Weights of a small mixture-of-experts language model, trained from scratch on English Wikipedia.
Experts: 16 experts in each of 10 layers, 2 picks a token, a softmax router.
Training: a variant of Adam for the experts, 7633 steps.
Below are experts of layer 4 (counted from 0) of a mixture-of-experts language model. Rows are named router (the router's row for the expert), down (a neuron's output weights, with its number) and show model dimensions 0-127. Each number is 128 + 24 x the weight over its row's rms, rounded and kept within 0 to 255. Numbers have three digits each.
Before each expert's rows: "raises" lists some tokens whose logits its average output raises strongly, later layers aside. This comes from a sample of Wikipedia text that the model never trained on.

# expert 0
raises: ".", ";", ",", " |", " (", " /"
router:089112089091167122112128109137134094142141129152133126092101122114139147121094186115138138141131103068105132137160148145099107131143111117124108120113123126182154182095143123119122150136116126120147103102090118107099111069118119103157171129133123123110125152111153129122132123147125113138118157105102122110112121150129142134123121136113155136108108173144098162107158149127085140136136
down66:144118100128195138102132163104145117135127120125151140136112141123097137125111108148093103092122150118099129079122126149131117147129133103086190135159122121167136108108145126133145134125170130146163152116123116124127153151133119127140119130123101118128097091102108112129070150163137131135098105132181121117092143098116115107111124167122200095170140084124177154123124105136158146089148
down67:129112123141123133091118134101123164147091120166161118079160072147151124149121132139117100110139157168146099151120131120157115112120151145104084144098170146126133162108127167165090114152121115100111116105109139126124133129148086175121142144125116116148065071124174112102101116120144137145113103175085136174154096116118139176119148086154144103127149109123094098163110122087161102091055
down68:106132116197117131160153162105135131145098141095094117118142155093110147164162154155130142153097171123107144094127122120121104117140054104102164122162131130142121118146112113084138130154148130136130144111169097114135131136140141112119127154136124093150120143116113109142135147102104097133149156089090172140124106138165140134115119155139151108157137153164158135143163132151118140097143
down69:141115152125133137134106157098121152120169131124120115099140127100132123163132118156146122115137125126160098099044115158149159117142135145155130145120128122112114061149136114156135120134126128153074135132153091166172167107120148131124122163161130167138127121163092139188141152117106139165136159083136134106135094156122160111094141126110120139068105172110147114133123137115162126166118
down70:181153137110077138137193129121134121121121135139149120147119160134089160108148108165138089149131125099126148107087126099150154126152103132112157114154141097105157106156141148102154152131132154133127135140153193154125138106084131135130133128117106133129146135122125133142172101110114159164119108100129167123164129102147061112113115122124130108132118142100147144118133097145114110131099
down71:111134142147087121159130126094142131109080103099145110167130124110123108083105108125122109133109121113156138130186137137151140151155113098093116101108119113105126105156122098140157131135165138143133135075128127156093060163118155124103164147120139146131119129131119142132114132098132151153126112114156140116153093159122169108090093127131076124143102116097123090149095147141167129081089
down72:161128105160137130142122128146145159138177127145114112169135142134138107109127122171120145147160182124144134156108145106162119109157167152106116107133147100114086119131139100117137094118144164136137132123162139139152157151100151113112160128155116115138119108094092138121131105142142135107097108132086108095160148104161081145115132130192158108116158168172095099147108107131150133149102
down73:115109133157155150154177124125133128105099115132128164082163161115130126124101136130124121132096106103141049101170106127123124125103138151133097115139135115127130120162116149127140093090130117145093096131107101139144088160120162104096166152159156142152137111139116117145126138177107154091165142151058118130220114118114117111134104129135050142142126109067146107145098125114126097114136
down74:110153115177086165102117119120117091134098115142144106174124123154126144121173108150137103097130147106103131181142094136085098165097126141100104167150146146090121121159111134102123142143100129121088113109188160118097149148129167155144092091095178098151112102152128121151122130139164103172107182119142103138182117162144107161095156108149113111122093095169144137113137137144128173063079
down75:146091158142103155091137144080137139140108119100156187113105100123114117068142102131102127071137110173126114136121142128138085083143138157124109143136130128109117173106093106146111156130154149105120125149134134106092168083143136153153107136123124082125124127116150155120098105148154135149131125167179112142104142132094112122136137075126081131131123141132127131134149145128112132136146
down76:150150178140129164137155151101143148125116122113114115078139140107181111118105087106100135123135098167148117129120169095107160116119108129180126119107133142147114198144121167136096075145114089143079137115104139130134142132148130176120145109098144146134148135158158160154137115072130150071138142102113115173159182139155213134128121097134106110126111130140103136140153100146133100172096
down77:099152113078121165139132165097148134110141119117110150151139119102136144117122125127155121120131120151133078129138116156138121145143146127134134122207135158134119115144124132129146115145159133167146114135154113128118160130103138149141077117104128160131121120165112090124129116151166141199132140125094130120137140152186133125104110156137138116140148147152138130134115102104097150181162
down78:089142154128129171166130166140110114156162112124140125117096137142138120150121131099072149144156088130110132148141103098116101113098114171171117092110118183134130139113119142145096115128106122137138116136110059117147131113127117116137110142144097111160120150142079151150139157116109114090132144111113117142118120132114148124142143116154143172113101105141156138148093113127121113142111
down79:132111131144124168139127118091146120118100130171146137127163143104105076106119143145050122112140145110132092156085090102142135120117145159133101153138140115134104072147139164128129174140149124154149118132072105159141128133135120088114128175116172095113163146105144130160094131163148111114106114097153141099154130127130091111108134112078110145118169110114099081115133113139178115130144
down80:168124141146073112090144127083138137107121115112102117167179157136130119123156123125117085108124140129165158099118130159143149147145091101116163123168166157082180126151098137153152157114137119140146145133145144143119124179140165115152112125084119202153105116150110135080126159117125135135133110079119158126115133108106137133132160137101154148147106132114150150162124110159141091151089
down81:148144089135139110146104110149190120103104127136136125147117114151130153090141066164121108126148123126145184163111149182120138135100118126139153151140133139120123091111163146145093162128084170160089112101131149153141122118112121126174099143149115159122107186090139095123148105110111117123118154126109121130130144144144116175157120122114089150115155174161110165159128140128076141118151
down82:126134162178116134138143143135124087162112106111110124144157153137139129115163144139075140117135127163150170162121099137131160162096161149124151160148156141085138141121119129140114175100117143126117094100174142167131134169148121181166133133157137146184116120101130138091140131071151171166111152121137163114158119128122077178100143123162113143116074142167120137180133127157143120079107
down83:129174148169100135142105151092136166122142117159117078153133162136160167130131115128081137084159137158134148160116156116132157134106108133187165100110147138105167111139134162164128136122111128119101131102145118143148093150142154126144122153118121108118134115105133111114107122127110167152101145131126138097164087130083134143136154150117109155129134155148133144193141115103141097112113
down84:099116100126139101113123127131117126111104132117123089153150117149117136108137134105158139126084154117142074129108111090135081119109094129133118135118101156079172104152141163133149123114085133105108182063162120151130093149092163113126132177130097142092106152141114149117106163103124080115132100095091114112142117106123171125116154129073092136170111144056090115119124119108118114117086
down85:131114176086092096124112110105132149087126099120157139133146118100150147118149137104173129101112126098122106149197123121127118124122110147087107136129092130113112083175131119107159098109121125120131119105128171155117117142087150129117077142117139151111130104148135170151107118101097113080142197098097118112104115117157180114128143133127143173157107136145125167134122168151153139087094
down86:154098101134161126149115137146156145120140150083125102105125144094126105152138168144104143128108154169153118132126090122166138098102159116179134132174106146159142126107123169150085149129136139137127165144166178156125105118115086137144129152080135145130115143087150128108089135163145141126166137072108177112156127128153149122131118099154113147148110131151173145139149130163134142150100
down87:110129162117157129081193136100119128140149107127129125157114068113126152110122104110120102142157140123122093111126127098093157141146096130140146146094165139142165136137126108104152085113105092094096109111147127132137116166109179133101130142110103125140133131114126148140130192117078148129157139145117139120089139083167141103145158147135142107132139155091135161139100089128143143153109
down88:142091130135133098142100094095137123139171083117121127094125129162147095161074110138148088128139105111125100113076144139095102083111118153110125152147130138127136097129151164134135141117135157117148149135156091124121113132113149161088107160123107112132119153086193140110167175121151135141130091094137145125078121151139148134120080117159141168157103113109141112093111104129146102170157
down89:142138163121127143131099107120141105163085132150144139121127144133132161119131127139085107188133095094160116130098102119130128142118109169107117136146165121166102106122135138162163148127143137185148106153156104161101079113111093110108106135130143155124127158070127114143105142179119113140155064185138143092138118150097162110092139148126104111134157145147148149132144111116075095122107
down90:136116117149100107146123126089158121090156102100139103160151116089135107126113102103121116123130140154132144138122136074149158121090149068114139107095118117112127112158147145150159092140123096149120173079121113141133098179152138117123084127121146134155173121185119157152109120144130153114149159126102154103170107137149168111133114154124102141165068083157122101118183155167142152109093
down91:154144176095121128106129156094105170115156119114129154119153136152122127109143158132109143168080127151148104129091164139153161143103124124107128151141105162146117140167131128149103170147141156165134177141165131114153196166153130125127159126132129141094139122128081119141127168120117156085133122129139157104117166111157107112125130119171113102135154138117079140163154109139127105137130
down92:101093166124111118104153081112142142123128123111132103160139131114124116097145133093143114155171100132145121110132139121130081155138114134156145087106125142128148178115112098105151126129151156125156049101127093150135113131158128150166121128109149169122123129157134136122145154147137127155140135102122130158122131122097159104088126185127129174135103171136181089174127147125121148125089
down93:110138086114079112118117134102176142146134133115154140192153100154123121078127114136170119126171138150110111139143174126174140125162119116144152084137131154113093146177142169088140144161148125173148130077153132174095101140120121149112125142096118143129107137178145153141142151159132143115085103099146118136170129112131153145123117143079146131166143138121111131149146137167138152122107
down94:157102089111151128087139155145092136161083122103142099131140133120127156114120136127129112096128150128103122149191125152156116127176103155133114153143116118107116121115114147134159128105105140099137089124148158120151158129122114161166109126125205147104072128134121153088130064137153108172151149160127168119153156143121081132093130127132073152093131134181124118194120132089145141124137
down95:139091163171164140139091173126139123176112104133111101154150095158104154154141131126119141102123140147113198146102152123090111167128084122144119174137137168087114104085144102110172093148110075112121155102122132137083106108135129148169106163137149114144175111118080146129143188089124126104152122156150091123102135133173130125132156136123127130137154130108137140092143120112106154128147
down96:142160152105154148114160124155189121116067134105128136123164114121147155112122149148121115145129143143158179123134136168097149159132146056132104156158108108118102116166146152142176122145134134128114166128128106110100139088087112112116088103132176102099123103117076136107077148184116104154119113155139147103129189122139146140144134135115071114124126137152151145154126186122104117120110
down97:092182120108100135099128122100087117107134108121135146096108137169131111104163117094158112120159110138166155143140097113083116152172150133138143106141121159126142162095105092156127142133100128110166132122124109109071148165107131120145127143085130147126119094117095123158126184135106152122094130090140115055112117108155150094118128156122148161161147134149089129138140078153115114109168
down98:133088128182093168152094113126113145122149099189124143123157145172103115123139126169041187140114154159118134162134125146127109116127195140089110139105151111141099094108124117131114132127168127161120165146107147119104108122128097106102111133141138133126116129121140078180113117133124137124082114159180124119163094184101111143121125111102085085137147114113143102113156159085130131124110
down99:125122123155140173136121139156106141173065110094183115127118100117099144120115162181103103152121124163139109153135128130125118134136087120094141138135125100117102140090145134109094151133105146122098158092149150124098117161114085140129139152089130100084128128109139107129095124131097108134124126129148092108125104134141157142115138129112159109114113108155118112144131133119108084120103
down100:176133139141075116120150129123131137110111121135123126112147124120154094169126145096133132096125122104120104161124122072164153099132138114124125096169145144137125135136165121119090101125097120109129164135156164142132115127128139152159161155123093159109121125183112129123115145105128126069154148105131132139123129068128154127125179143086160152139118119131078109135118154146174152106066
down101:118162144133176136131140168132133111144108133100153135102153110131128137100143135099138105130159083148112090119131151153116179140168134109143122134158123143130117108166135160125171133142089161136139127138156154093128184133074107135120122111122136141134145127149117149140114137172140092154137116120125160117118207137150127141126141114109087114088143163111112143168119150118087072153079
down102:143137173142122120146158098133129124139167117118100100117127140111112121172129127068137085153138124146145121113076134118123136105165109141169141134164150160127168132141061083134118134166088126094111155138085112117120156136104111151158128090123137142096148116163111132138117132130123148066125092082120133159126098101127118122123130108135177132138100138101093144139127104143150064142153
down103:168121141136131154157152141100108092135119148148127099144102128135105155073151115124110195117096108127173150132132131122088116109109099117153101114147151089150170129129141127139114128141081123130092150115142086165115129150131103148143110160096137112112136119139093135171093105121112109140110113145137119119164166077130154141094148143112117133155156136123084135145100103144133103103162
down104:130116116123137077152132125084126148142062111115128102138142102145158141135187146120153122098077137121137109116128145121117127112119104166126108119136143149121149113143156131109115100123107095121102152058193145159136101162081128115118177164123134145120141143127127124150096131084137113101143139104147103148115093124093156123117169125148098121131115130074135117151092108141169138151070
down105:143153170119109125145093135169081145124116136120118148117132135105120115097107139104115080166096124107111166088118126131107122115143094138143125146094121144101139138107095129140141101127103103170104116147129123095123139159122143141116152104127145055093156187098140096161126120137110191136106142138153136132140117102104086082147105129131109187144169150167146114075137150112160104159173
down106:152121121146115147153119142130133131098137115118186174124135079105158114124145114163132153142146116162136094119096140147130146134119164145102117122150141123119144098125112128092108141153147141111122175167111132060137123135127112127143175126138141107146154107116121116156139131172141138142113128128132139162122089088180103156121116134092147126110094097135133123073162161063142125083151
down107:129144123117136111126164122104120138153099145138099116107153098145153132137131076118111107111138100101114112099164108139093134148143099131147110145105133153167099125151104154129092099110121115134111114122149136147153087134129129131118104172129156151123152108124116137103117124166170131172128121147119134138140132149085154114120117165178136150150089146119110126109123137112132102110114
down108:109164117121115095141144149097123116111104122101129106161164162098162165136103093132126096125104127100166168120108122137134089138129122109130183121184140187167161125159140161089096145136101135141163127140115121180163105133137129134104140124140101122094144132138120158126137163129098140103093100084176108144132121130115174111110146150112132120154115130096184143152139121137098124150137
down109:108144099108143111151109099129151130141155115155093145136174140143110113127140148136178118112110147143124124127179067075175098139158110117118133120152126135107142127146139110135113066176111124120095148103109154116125116140135110107097111147126125093103129114091131160131120100115154108126115172140139144157120135179137166127146098115136094148134117070093126127127100128171172110105072
down110:143125138111114090108109134138095103107141154159125114118145128141098126170108114149160117185101116159143153114070151065123086131117101112144185093102119162134130129121179125174101100128101120162165119164094103131127094126136119128149147133121109104143120146131167099112116138129081120111166143123138123130090134102136123100131117135108148136097126133101150122092112112134154151107111
down111:135136129176084142125131110050129114125088093096119109155118131135122132096135112108094094114106160109114132128125127138122125114145123069119141074114146184086113117129080139124111110132170141118133133100134116117115097121125159158125130135166147108130140080123116091117104152151169132136115142114141155125139093130115105103124133121145128114179128108141149159113142132130121117063090
down112:145168112121137131116094126119155137100176127081132109133154114147119133118133137079119119099161094137115120122093127102116142127154093135155158116181119131133084120145077152161162118160138150109082136104151128114129152147149127085129123139115113171084147113119145108131168124125143116150133115094111128104118122145124104130106117115139122135123100103128133107163155138153115121148093
down113:127125123144124106150133102113136133119154126131143071128137111129156124151128094168171115135134070122126195142126106152134096118137082097132158129122087114121148130162103117123140102138115151098127127093120136126072132136126144119132086127128108147124151106161076159155143138172102121119110130116132154144112138100103138096156152186132200138144107164104122144140157188128147103150098
down114:105167063162090124115112068112143168153110137129146091108103145147130113138144115148154139139105116111147144141167085162086109121101120139118119116140102117123107180101127121151099129107170132146149102155155131124124115164135121096146115095146088103124119126129138138136137080111147172130121096172140106127113135116143125169094114081120133125152111113150151108127138117100097127114124
down115:101104120106103089166085158105124147140098107126124124154127104084094131068119151105116115128079131114143162139179173102124080162172131135124105125115103120122125136115142103138143106160111100123103096124126122106127093142109140148147150137151126173114112131165122121106148128096144117100112145099132088112124114170119124101089097170103124147149111121105145137123100142133165106108129
down116:151127191132105131160108131096092136126130098109104143137146142126141106130163088117146090123132117146098155131126139137146137115149108101126147149114111185144108141101159122087066140159073112147090107121138125141103142098147138133104156137127103076119118153145143143130144095107103125082170084137171085153150155139133151119097099117158129119130118091127124123128153124136156132159121
down117:092123116106122134141129125135125142136103137136088143119156108139139118125098077190133102142091160149144149153142140062099088092116135139153110122099145131107136068107124107131107157145164117156141119154149114112116124119112192082120141114147105102107109127114140111137134153136116165091099136118106097120158106107142159112094115148092162086136150126175123116134151088080157104129097
down118:095101105124114112146090129114087115139139100113153104098185131120134115112134132072129124081122141070137120125156112107146118150122105134129145113156111148136139143175145138150157136156108106152142087069168128145109115152097119105153145136071190175135145102133110172136107150173082133097121132099148143146158111114138151123071139160100077121137140116118138129153141056115115112131130
down119:126103124128096089114137122073125149142120119115136097149154114138174150154156089104153095106104136163174109118097169109096153127144118100137133111161151116107111103141109149126139098164122090148117163131162134146141121191128083103136115145126103171087123126133104150113139130126155148115135094088135155079087137137124130127110158108124145101132117133084140151147110133102070162128083
down120:149132104137128143142196091160114146156107127129084149134155157159146139148126135139117106142171128137167132104133123192145139093123135164122094084142131124109133146116103150136126147142169121112135132129132149173167133120139141148145120140107105131128159140174082150146076066137115142127123111128128143116179108100100087165103123119121158093103090156179131152146102093138127103132132
down121:119110087135078109119094135128114121143109136155149113154099112127141105148119130145144126179127121115161080135107142118132152109158122137153132093102127124141100155105115168104147109138122151122072155126132135169131138119098119060135082153088070123121126124121170139145146138110144122141107093152144124087119166120119149105128079111178126130112125127168145089161114081115129135128090
down122:145142165152081090129156188116133135130136120132138114144169112123146179160152074168143108145115133157169126124126164137078151133128115104110136155195156141080162083137156137133132125154082129138130166151148130139135079165102114119132106142135100161090138143152119101124126162153134184117122083095135150129121082110105147107109156083139171161158083127082106137166131124144117133155116
down123:139162115115133145159141136128119144098116126138132133133101134160117128111093099108092122124124123178168103116132147094119168140153125148154179098181161153074139143105093120148136139114108155091129108148145149111161136153121092169141164144132109166096111089104123169135157113107113122164121149125121171134071125112150143121104132098130162101152108118141100133127136169170119130085098
down124:150108119163123162098154134155135122130169119140128141138141143116173097111117109128066129121155133140144136108147099121118131051133157150116164146132107105140071120149148137125122163117129153159137144129123099111127166130123117146125109137134147090148141107133167161111099188153129122169183144132141123096102118133098113112155147095185147160113144154124139129102094121099130108140124
down125:120122149103106093163108144134122120121130103158195102112147171107162143179131146113127123092110137120094126121137134149077109112141102134125171101135138166125122163137172117137112103162090120111123170084138134126110083142115130142156133107128152127081175161150075107124091139134106145111150168118106125137145101117134181166101163157154135108085068141109105112106162166155133101098113
down126:127104126129076101144146119109133167102147122173123082171143102112140121148144110094145131152092162123132095135115145119113136099174120123141108114120153116132112126181142137093127086180149128162097145138176165145126093123111141107135118111090111146131120123144114107126138137135109130142108098113121131113090157120120110140144161113134134142133176107089133146120147110115106155103115
down127:125116126158164126121114120090160145118106116147150142118136126116121090134143124097149121131103145118153094160193136117114124106106159118152076122106132144130098155127145143133134126192133142162148142121065112106118123127165134107101091133123146125122084157131122130182139127123136162100141075118129144110127110142071190091144120140081157174117136074131149093151121115113123142088099
down128:126128126117096177116122147109134128134069114137129134138165106143133104131136130148161147102097144126122147079162143138169135147174110138113142106131135149135115139154082113131154154167150132118147106098145146116071103136130172135096138136166168129105141097140146162117084097137135147124109164130148161137109074167114129167114111129155084114157109109107144109110109173169145140106093
down129:111110122165109128134142137129109121154140130114124108154152129129168119164131119107114133098171086185154112138136127139112197148134108140098178134170151127135188106166122168119110130127121148080171171085183141107142128157124118142120146128089159135134123123124131173102143122088125137124108123101139127126104110113107144125119123125160161167083114137111084106111181132135170171088088
down130:140120133128106154102098113172117135128111110129155135111131114123157137115146168165117128101117125149143090125101147132113118067098083156122105131100140160136133115151127119094142150064099122138141142134152133131117138126130119160080160138140155124080141131157107097147138062159131136152109101124141122115098135126137103093141106161114126064137119179119135152087129119147127146112128
down131:160080179110144083169125144129151102119109120139116132113114119093092131115109160132086116106110153160177124133136117095128132124159112121150107132149119120151133113114118115119158175122118125133124148156112102150170124128112076100138110135121111154120115141132131096148089144061160137150152107113146133144125139124164138148109147118160101140097157131124150102157128152135122136156142
down132:153110119137131137148165131178136104120133162126122129130144083144151126095129132121118139190096117110116112116164103120101118158132118086117131141153158135148175135192130153131106175122120102096094145146135154126133121113112115088182106159129150116106111152124151092133153119112099084129118118140150116089135131090149123147126150180109093137120143160109092144126128108131099170090112
down133:153132112120127108125149124114135120161129157107114107125115158071116167060142067153121076080131107089124152145139139114118143106110141113164130114145113135164142106140130129145174114164131128187126115120110144136128135119113115141145128131106175156166154147124191106162134130116138103128137157147147107138149113145141118152107135142144150123167155152174095120107127095096095117117179
down134:152147122125128140104108151086144135167104131131152141130132149168083111108150109116123110122139118124108112155154083161148128098175150133150130172130157144133097124106094102098174144150152163156097138149106154125094140121105130088101116091132090134111126105143130107173132105149105112134106146144121102109108118128109128105119117141132166136135126133157138141124128097146106153087172
down135:089148165159124090105083189116133155159116106137136125106102142089091070131154115148168132138112136109184119115141119092129076123148096148158147133124178144143132149118105116113139160148127115102137127127082148153126147136139161114118120176122154145111127132166155113163138151112118101130134116108093113118126080126145158094109096100148120134146123128094120117137130107143137147102123
down136:149109138106146073109174142116155116129144129123156165099099127095117117154131131105127100142172143100132094120090144145165132126103105089145127146126113171091119085114143122089110118128109160166166166127131129171194165114125082159126125132114122132140135100102104138133140132123148169146132161069153135132091139121126107132137132091104166130088125121104122142123168089110143116156155
down137:121100108140100116128131119121098128122119120171149154088118104129107103122150159155132135156121089200145076111127134119142122107179118139142106182107181112111105127175134153099128144150139150108091150142121149138128133148128106173132136147099139103136129137123144153168142130121127151110133102102192130141158104108115075123093137055164104137150144096126133103125117108168169163097129
down138:136143115133132121102139125104104143093098142131172159126137140134108155075148115142112095085132117116145153138141119101109100121115133147123126151141124125145130093113135111104126164142114159159146115158129152139119158157156134141115135153110145129132168139129183087159170102112153132176110168151099110142124178136118116151115109119141121159146149139146169141143108150132132148140142
down139:116132129160136177119107144149128126109114124101135147145136124140133132110156134132084131113135120122069146145167128164139141114122165113120150131110132154122116126110114123120163177146131136116122083158069138112092114142162138131129141119129121105156119087190149121136109104156108145173136126118141154132149134127128088133143114128124143094156130111160108174090131179117123115037113
down140:113102157122106133137133132143160117153163123147121126096153149115163119199111124185115140150114126132180140124115123115080119107131128123120116119122112132108111109096172129145107090129150092159131138127115107180142131144129142090119107143148091108140123109146124138178156161165099140103141121094141128107084130127071142110147099124126169122114145128171140120130132111129125153120123
down141:131183137195088121131127115181100105156105115130170183118116160108201118144171146143070079126117113119105158110124106129130173128119101161112147137167178145107145155123106140126123142129125101104122141141167126177129099168102115155114111165079146162153129103124151157086130123147129138170137115144150156089142110093124120131108135076162141115115069098128101140126157099144133127117113
down142:165141110171080115096163096152128140071183132134130127137116134140123121116180127143116123141139123148104167123092165163150090158114124148112167089121139109109111114165108079128148134087163145121135152131147114133115169151127093136129144139119088106116124108130092141120164108106101121137137092132087133130095137143150111111146161083113155137142138123120169134129087120103111158135126
down143:141123133148107104097073109100137118135162138149128133131180119124128125134102121111112125152127137128134136136072158129129139068160087081117177153151151128102067105143131116108123117133135111083106171142140087123095093138105163124105136182136098109110098106144172065099158129136110112113172123109146123129101110121152130066113120089132142097143135111089090124104145121118124102074144
down144:151154133132099116117138126123125131151123135120092131122140132129125161112197109140130130139142154168104137074094125126155114134108107132144148156112107119108173172129102128130116111124112134151148141134132132113150134135141089141149141083056136130133139115123117091099081136087135117103127117103155169116120151093080061104107112149215137097151110138137134142136168143138147175106135
down145:139133149122110116102135162132122097151108126102098116137127077111103126138102084166136096119130139150145107130158104102122121134109138114153100162127123093106109129102106146129140110097100106156168132143124138157070090122141121154156135153132153101118156167104131152128144128163146133101140101075142125048053109158086123108122119144151119083134144112133159157145064109114124136151127
down146:101140125106098119132134141121110105133160124106150105124147194152096123156137148123132090094169111129133129116135104106118186116144108178095155142135166174111156191141132150191106132142094108109118144097121128121116149153128118137145104138162108142166159136153156172132141125137079144184097098092171131124149127128139145128114159087146160113165098147127145094181159084162120059136133
down147:140107143135135140132145155090143124117143085126155153144101096097157120116133082140128121126132150110132104104077099096143126115126130100116161164139169126139128141147132093119102119118132135148136132159157116111130140136099139113145151080125132110124104107135120163152143173125140151101121128117122138109133134079140111080158141117162191155164157112102089145122120108114129132080093
down148:119122114144129139140112130147110151116122117126132176095142118112162128119135103126152129115147121156107184137117133131151142132112148186132148133151116122157104159133103142112107124141129132133101125185101160107164181108117093142078190127125129146101129092103165126140150065116124075214131149133076095136126143131145099151142109111142169098107145108095137119142125142107158086157173
down149:091126102163137157133157147137131125145131112130121143111139138087124152093141097148135097144130135150128132128102107170126096118159127136071126098105102103131124148151118120131115158164161183095112154120143099102129137120092182119102112082125126119107133129133134144142122093132145098156117139168126123140104127130128084120115118115116157123142129119123123131113164149126145132143137
down150:180118132087132130132149165108139137161122104147115159131105117118090145138144104127174134139099097191128137104091106070177126113168171144139124114175123106117111135119120121119108136120107125152090125147102152100128141107158073157164131124103094149136143096119092148152133127095137139154102132140130164138077149136161102132155105098106142151110112107123131159109096113121155122124119
down151:163150124109145158175144120126146111147129107136090143119116094122099128122124138177168153125125157152174189118087110170127158151138097104162111178162107096093110132159142140140138148100093137101107164133152166077151160163108071163132113102107135135108114082111110153106113133151078133136106144121164159109119144099126090129100143108107134127110121124151134125180109093128126092184131
down152:118128116108151155120125177156139138109164160136138095149116120134107135126147075168135133099105178114110105116087115169165126100147136112149112147159110114148180091165138169066137096109151143163110157120126110161130135105103083142119110128183103081145056120142104096103131161132110062128096138115108144087125131085120131110180180115147106147135158116136114109122106106141144118109189
down153:105163134147153143138146157116129091138141130126136158169168121140148141119132100090123113126163124085130143132125146128145120122048143116107169122106145151111140091118163127109128119080148125143129120115184137163164094108106139113140092147132067112147134140091114110125108104124148164172129170137152156124106164149161130163101129096095145142110149124157141106104109130102092102136101
down154:163133121153129147152166138149137137126109130088117147143114149068088117141121159148134156152124123154138129144121118148094170143142155147146127107083137124095117145079116161104086093090111140127126136153138106107147168135122105165137158096132097141120148162086128115157122160097154123137116154156108121128160166154094123093167165146143104102106094105155169117124102086147170130115155
down155:085169136134095113137134178166140098136113143166131125122129144135128145163133124126114150105140134101183135085146110112087102128122096129129134139145139157074155124119106130116109126134123150138141096125176087180115163121063099129155144166098127121152118107151094135091146151140129137102142182143146137120175152103129133147106134135146109107150107149142100139164145109152116104112091
down156:100118098149171121169119127136150131175147112103167107134098137150130127118064143130130128133127131147124110139119122129083127113122108113195139128151125148089124099114127177146139091102103137116108160149148098139151125143115136166140119165134107114105142116147133157139126162120119125106150108106150100120148116126109084110084204156148107092155108135124140152155157075132125131154100
down157:142139148153097145170130099097190111145154149123192113169107123116112112137125081159127119091132099092140133130136104099154180135133128141080130140104154132104176134129106115107106118103152114124129062141111141144075113141107141139110110119115130107142103128101129168108154144152161170120124135129143158110185140139095121160094118120130076150137128137117140198150157130147119136144117
down158:144146136113121142181148120122175157161119122099114117109118125086168136176134124119102127129102152125145126132091116123107141135121135115136173089166152144128113094126143160127097171150159136118103172159122134146132110128126145114169161151129150116092109172109124091102122087101110076131130112132145100134108167139131147144087110103135153107144139147137123117131111110136122130164140
down159:108133108111165116148102133141129148153169106139115082148131121134167161104156117121129123115110155176109118120160128128087142131145121124155115109132125156162111137158159126141156120125124131109127153131116158136102116133091124091108106102093161132108139133117137124133118108151115137126127143140105113131118147140153179169145132129122126120117090115129153091131160185116149150104120
down160:111146113116162119112142106111139162128147128121133131100130097137149149110115154120113135107112151171144101175102150135082126132154147082192170105146151135148107149128123125147149191112131140115108201105140170131143128147100111115150113102151117131075096145104094096097140168125104089132138093126116120135099163160121115093125143141164142140110133129150123138143155133100105099131168
down161:139165133167107169113147099116146143140151136110164113137124098117146115094134128119152155140126092123138113088163120129156155101166107094170079122148121111107125157147105143122114131114101161102139133091133127085126127132167125125134132165115111127104138117092111153088090164115077169133106130157128065121092109093141094158113133133109126087120147131138146172106120108138170139103090
down162:130139136157139149142144117139129099097124118116077178083122122117076130134104129145146127140167074145156140127142160159121193153164138145112129151164147124113120170099128119097162179138108165126108109140132153068126142135115086155103094111085101115154156113143081182205135114120089157116085123118141128126088133150116120147127139099129079118133093106148117132129116130148101104098083
down163:107132164113090107119129113129121103151119120124130098173164140163088144113094123086136105135140122091123112169133146146118120128147093099090134145130108113100121134143141135134136193122150129110153133120140157094137129124123136134177124111119109154123109126142142134106107128139091132179121080153129179110167154106145113144158148131115154127132108152135106139176115079138120093153137
down164:128140142108139058117110163126117162197097109120134129113087101113127173063094131107143119107128110077142101093134157118153114151090129111114123158152104136113168101126126134107112148120122130116118176153154140129169135137128108117135118134136108129082114139102107131128083122125154147151145156102153145137125122136110118107108126111149114122153125138083130197113085097077158170152104
down165:151101155119136123129108111129124138126091114099103170117122138130095128102091167126098126158100146127154123141153138107147103140091095121144115114131116125124080136129112107118113131124119126104113184169131125126119089145103108118145153135161111134089111156099166126141089156109143111141169132071125121113090078172126125125121113117106095124119148087069122114159096129122117159109077
down166:146152130137133054104164143141169119126121136142111127087073154122104117169120125108141170162159132130136103128103138126115129143115123150101114161154153096126141142127121122124117133178134120147115176153158105157161175111106078143120115146100100145125143132117106119158125113134077150131112128081197110116134179079118097141118172076139149158133139152120106150124085108126116144142130
down167:131135087109117167136166094142144121129128130145160116122120136169122137157120111125130127133163125184147126118160137166132160136125124072144149156145111122126134140143184143117138151114124135158118106107139128128106175118102137145126124093133080155113166134146135129110158109140173134111126084105149178128128105104128142097133152136103098133159179108093116149139084161123122099137145
down168:130120111119121108148076112120130091094138133127113136150084120096113157106136106109116150068170130104122123096162092132146107131128146120120104133125156124135133136164162110109131155181093170108111141134146140144155137111074126099101099089130103118118132176130109151137140148159148127145182177106152111170138072135148156155128106141121101143140116085111072130120134166137108137114139
down169:124123142172134115135141174117098133141108124148092120137158119113156110078152125094107118161139140172131136156129168119114107177123158141138143110128130096157116127102112091164157156135131141125153105186154137149101133124104161127157085120136120126159123123111135102110124132126112084153151109133109136118144144111125083140122132118108121101135093166175132159129172103110121140095087
down170:138097113145080145163090088119128144118123124139126138101167093145195112092131081181108182122121146124173116156123101160134131108138149173108103077085151077119095094146118104146090103129140143145141150170108152120147128122120141114123113144101119163105138086082136139155116115099137146125125164165155125125155099125094098141118098128116134114137129152092165127140095164108122129125108
down171:121104105186133160152110123100138126134124095147128129157134137166134114106186092147086160177120186124133098121126109143123091128103184148119146123116149129177148138106088142119128129134151166136136120130090085096144120134119150124159119149079143135161157077130152089197145143095123138150107181171160121154156123157141116164138104116120121094167133084129168105098125122086166140104123
down172:137148106153120108102131141094131107123137128130120124140153141084169167092139101107082134090152156158119149137134136125113178107172085159093180100121179165107170143131098098083156141122132142159113122146149102133084100166123117113142116155082119132135126145122130158104152137134129129120126139160148137112098142110125113139095136147145098120157139176137113121176154124129147098040110
down173:100177140097127144156145142136169077120128135165096132138138115076132156137113132108123159114145135104136121121153152135098118126159102113113062138140126139133143103130093149166145111115156138124129144115141154157124094140061115125119110115095141140117113101143083118117082087138141161118138141104135126096148135129120129127118140143087150192132074169189083147146168143118128123098154